From a checkpoint of a small mixture-of-experts model trained on Wikipedia.
Training: a variant of Muon for the experts, 566M tokens.
Below are experts of layer 2 (counted from 0) of a mixture-of-experts language model. Rows are named router (the router's row for the expert) and show model dimensions 64-127. Each number is 128 + 24 x the weight over its row's rms, rounded and kept within 0 to 255.
After each expert's rows: "gets" lists some tokens that make up at least twice as much of what it gets as of all text; "comes before" lists some tokens at least twice as common just after its tokens as in all text. This comes from a sample of Wikipedia text that the model never trained on. Tokens count by the router's weight.

# expert 27
router [128  78 154 102  78  95 110 147 189 122 153 152 123 122  91 140 140 155  78 120 168 118 122 118 109 132 121 125 133 133 131 115 157  87  94 115 181 170 115 158 168 165 156 119  89 133 132 133  90 137  94 149 151  98 170 148 125 134 130 141 146 110 107 114]
gets: ".", ".\n\n", ".\n", "\n\n", "==\n", ")."
comes before: " The", "==", " He", " In", "The", "==="

# expert 1
router [101  97 163  93 130 110 130 141 154 110 138 134 120 127  96 186  83 133 100 130 153 144 153 159  75 146 106 143 123 115 173 116 168 113  77  92 181 148 115 147 140 139 153 113 121 134 124 136 104 140 107 137 161 137 171 129 120 154 146 120 148 115 110 131]
gets: " to", " from", " for", " into", " by", " through"
comes before: " the", " be", " a", " his", " have", " make"

# expert 20
router [109  93 168 125 109 161 104 152 155 141 134 158 125 154  92 143 130 166 109 144 152 150 150 143 120 138 111 127 111 130 152 106 157  97  98 137 165 166  97 116 152 132 155 125 121 139 122 135  92 142 126 106 147 136 168 160 146 139 124 135 152 127 142 121]
gets: "1", "7", " and", "9", "5", "10"
comes before: " |", ".", "–", ";", " |\n", "%"

# expert 37
router [126 116 165 113  50  85 102 151 133 132 118 155 151 112 108 141 139 146 115 149 172 120 152 144  98 143  91 135 129  94 153  88 133 134 111 133 158 141 131 129 148 133 159 121 131 136 153 104  77 127  99 127 154 151 140 165 111 146 130 160 180 113 130 122]
gets: " that", " for", " about", "ed", " out", " to"
comes before: " the", " to", " by", " that", " a", " in"

# expert 30
router [ 86  93 141 120  77 125 113 127 187 126 129 152 131 119  76 142 115 147 129 141 151 125 137 133  84 119  97 120 137 136 148  97 137 100  93 110 142 132 133 145 181 139 140 130 114 103 137 147  77 113 120 130 148 132 173 165 129 162 108 121 131 128 131 103]
gets: "-", "\n", "\n\n", ".\n\n", "==\n", " Born"
comes before: "-", ":", " Born", "==", "=", "==="

# expert 18
router [119 101 181 130  97 143 114 147 156 144 114 149 109 112  80 153 144 180 114 114 131 163 118 126 119 123 116 121 112 129 123 111 194 115  96 132 174 132 124 150 151 155 139 118 111 138 159 106 100 124 134 142 144 116 150 150 121 147 142 148 166 128 123 142]
gets: " in", " at", " In", " on", "In", " during"
comes before: " the", " ", " a", " his", " this", " an"

# expert 35
router [100  92 178 121 102 157  99 153 162 139 131 161 122 151  83 147 131 160 107 139 152 143 153 139 115 142 113 129 116 131 154 109 164 104 101 131 165 161 110 110 147 143 154 122 122 133 122 134  83 141 127 115 148 141 168 166 147 133 124 139 151 124 137 119]
gets: " |", ";", "0", "1", "5", "6"
comes before: " ", "–", " +", " −", " —", " %"

# expert 14
router [120 124 148 118 105 143  98 161 163 148 154 154 123 153  71 141 121 145 111 122 155 139 138 111  87 145 107 140 106 140 156 129 146 102  86 118 169 170 120 105 138 136 139 114 132 117 124 123  78 131 112 136 127 127 168 148  96 157 111 139 164 117 135 127]
gets: ")", "\"", "),", ")\n", " |\n", "."
comes before: " |", "|", "-", " is", " (", " and"

# expert 44
router [125 110 132 113 107 149 123 120 154 152 137 132 147 147  64 164 116 163  76 122 139 120 108 129  98 150 124 132 104 144 135  97 171  51 100 124 181 148 118 123 179 126 152 114 111 130 129 137  88 123 101 160 141 117 132 133 121 169 142 131 146 116 135 146]
gets: "|", " |", ":", " |\n", " is", " •"
comes before: " ", "|", " \"", " Total", " Win", " Party"

# expert 7
router [128 129 183 102  90 132 127 165 187 126 126 149 118 130 105 140 116 145 106 138 150 128 141 157 106 140  92 117 148 145 163  83 180 115 106 140 157 129 117 146 162 160 136 124 139 154 131 136 110 138 105 119 165 119 160 153 141 156 133 135 159  95 147 132]
gets: " on", " On", "On", " off", " out", " V"
comes before: " the", " a", " November", " March", " May", " October"

# expert 54
router [102 100 170 108  92 143 111 133 140 160 134 132 125 121  84 124 116 168 109 137 133 118 133 134 113 131 126 136 113 147 138 109 142 124 114 124 211 171  98 150 164 152 154  91 149 113 142  99  90 136 105 156 163 120 191 169 150 154 152 150 139 100 136 123]
gets: " of", " de", " \"", " T", "201", " L"
comes before: " the", " his", " a", " birth", " this", " its"

# expert 21
router [128  95 144 123  72 139 109 133 183 135 114 145 108 126  88 165 108 203 105 132 143 151 125 141  93 101 124 126 128 115 138  80 155 105 108  86 182 144 128 133 155 137 143 127 133 123 135 100 115 124  89 112 139 141 132 157 114 159 156 139 137 113 121 139]
gets: ",", "),", " March", " May", " October", " September"
comes before: " ", " and", " which", " he", " but", "000"

# expert 29
router [101  91 153 125 105 129 126 133 177 144 164 171 151 147  66 130 103 128 134 132 156 166  94 146  90 162 143 110 118 134 167 134 171  86  84 118 155 156 134 152 164 150 135 113 138 132 124 135  84 116 124 114 160 141 152 144 145 156 157 131 127 128 143 100]
gets: "-", ":", "\n", "|", " •", ";"
comes before: ":", "-", " •", " Country", " Coordinates", " Class"

# expert 26
router [102  97 181 123 103 155 101 156 154 141 133 158 126 151  97 134 133 167 105 145 150 142 154 136 115 136 111 127 110 133 161 103 159 107 104 138 162 162 100 110 156 146 160 123 117 135 122 133  85 141 119 110 151 126 165 159 135 136 124 148 147 124 125 122]
gets: " ", " |", " he", " K", " He", " Mc"
comes before: "1", "201", "2", "200", "0", "3"

# expert 39
router [108 125 145  88 108 131  94 146 146 134 128 141 123 107  91 133 129 146 112 120 143 124 150 114 122 130 110 128 139 122 143 125 174 105  88 115 197 149  88 132 147 135 156 102 104 100 146 108  80 122  99 154 134 121 182 140 101 140 130 142 129 117 136 129]
gets: "\n", ".\n\n", " |\n", ")\n", "\n\n", ".\n"
comes before: "-", "|", "==", "The", "===", "In"

# expert 24
router [112  96 181 126 103 158  97 155 159 137 131 157 122 144  82 141 134 161 108 142 156 153 152 142 107 144 106 127 108 127 160 106 156 106 104 128 173 157  98 110 156 139 155 126 122 131 127 135  90 145 117 107 147 127 170 162 139 136 123 139 153 129 141 122]
gets: "3", "8", "0", "6", "4", "7"
comes before: " |", "–", ";", ".", " |\n", ")"

# expert 58
router [112  99 165 103  99 154 128 137 141 137 135 139 131 115  45 134  92 179 105 139 135 136 131 133  88 135 139 143 136 129 148 116 183 114 107 143 203 149  94 145 138 170 132  96 132 123 161 135 109 121  93 124 140  92 168 153 145 159 129 152 127 108 114 132]
gets: " of", " by", ":", " from", " in", " de"
comes before: " the", " a", " his", "00", " its", " their"

# expert 2
router [118 103 178  90 119 122  98 144 143 128 119 133 128 148 106 171  97 158  96 146 165 143 166 167 106 132 118 134 132 119 139 123 152 112  93 103 179 131 114 148 137 167 129 127 120 127 148 126  80 125 119 146 156 135 172 129 132 159 135 130 146  91 143 128]
gets: " to", " for", " with", " into", " by", " after"
comes before: " the", " a", " be", " his", " an", " her"

# expert 28
router [103 103 179 121 109 161 103 149 166 142 136 163 118 152  87 138 134 161 108 142 152 150 152 145 113 139 109 123 108 142 160  99 163 101 102 134 165 165 107 108 150 137 153 128 120 133 116 148  91 144 125 107 144 126 167 167 133 139 127 140 160 125 128 123]
gets: "4", " ", "2", "8", "5", "200"
comes before: " |", "–", ".", "7", "4", "3"

# expert 38
router [102  98 181 125 111 158 102 154 158 136 134 162 120 148  80 137 135 164 111 147 151 146 161 144 111 139 116 128 114 136 156 104 162 100  95 137 164 158 100 113 155 138 159 122 116 135 120 142  88 143 120 102 140 127 163 158 133 129 123 136 156 122 137 117]
gets: " |", "6", " was", " |\n", " is", "."
comes before: " ", "|", " \"", " The", " He", " In"

# expert 60
router [127 117 138 127  99 107 121 180 171 120 165 194 137 134  97 140 124 154  81 129 157 145 140 138 107 106  92 108 138 122 136 139 161  89  94  88 146 149  97 131 159 147 143 116  96 114 126 122 106 111  82 139 179 102 150 178 110 150 156 139 140 121 138 112]
gets: "–", " ", ".", ",", ";", "202"
comes before: "0", "1", "2", "3", "4", "201"

# expert 53
router [ 96  97 156 134 116 134  90 140 169 144 126 202 117 122  80 141 135 144 115 126 161 129 141 136 112 123 131 126 110 144 141 107 177  94 111 115 144 153  94 120 163 129 140 107  96 165 151 125 117 141 112 131 158 118 174 161 125 151 111 135 134 119 122 132]
gets: " |", ";", " (", "|", " is", " been"
comes before: " ", " —", " −", " +", " The", " W"

# expert 49
router [138 110 147 131 109 113 117 130 156 128 156 142 137 119 111 136 131 160 121 131 128 143 140 128 110 132 113 100 130 121 126  98 168 125 100  90 171 140 119 125 187 150 142 133 125 120 136 138  97 102 103  81 128 123 171 193 135 179 151 119 136 128 142 125]
gets: ":", "201", "200", "-", "202", "199"
comes before: "0", "4", "5", "8", "3", "9"

# expert 23
router [102  98 175 129 100 153 105 162 167 134 132 165 129 145  79 145 133 172 112 141 150 146 158 142 117 137 105 127 113 129 148  99 156  98  98 138 160 161  98 114 156 141 152 121 125 134 123 137  96 148 121 107 141 131 173 164 138 131 128 145 155 126 142 127]
gets: " ", " |", " and", "0", " was", " is"
comes before: " ", "0", "1", "201", "2", "202"

# expert 3
router [143 116 140 149  85 118 110 131 150 140 150 161 137 126 105 130 122 165  80 130 135 150 136 108 105 153 123 130  97 125 127 111 146 118  99 132 207 194  99 122 162 133 130 101 136 116 125 107  70 117 110 132 162 153 145 151  83 184 101 123 142 109 133 132]
gets: " years", " year", " time", "%", " season", " days"
comes before: ",", " of", ".", ".\n\n", " in", " later"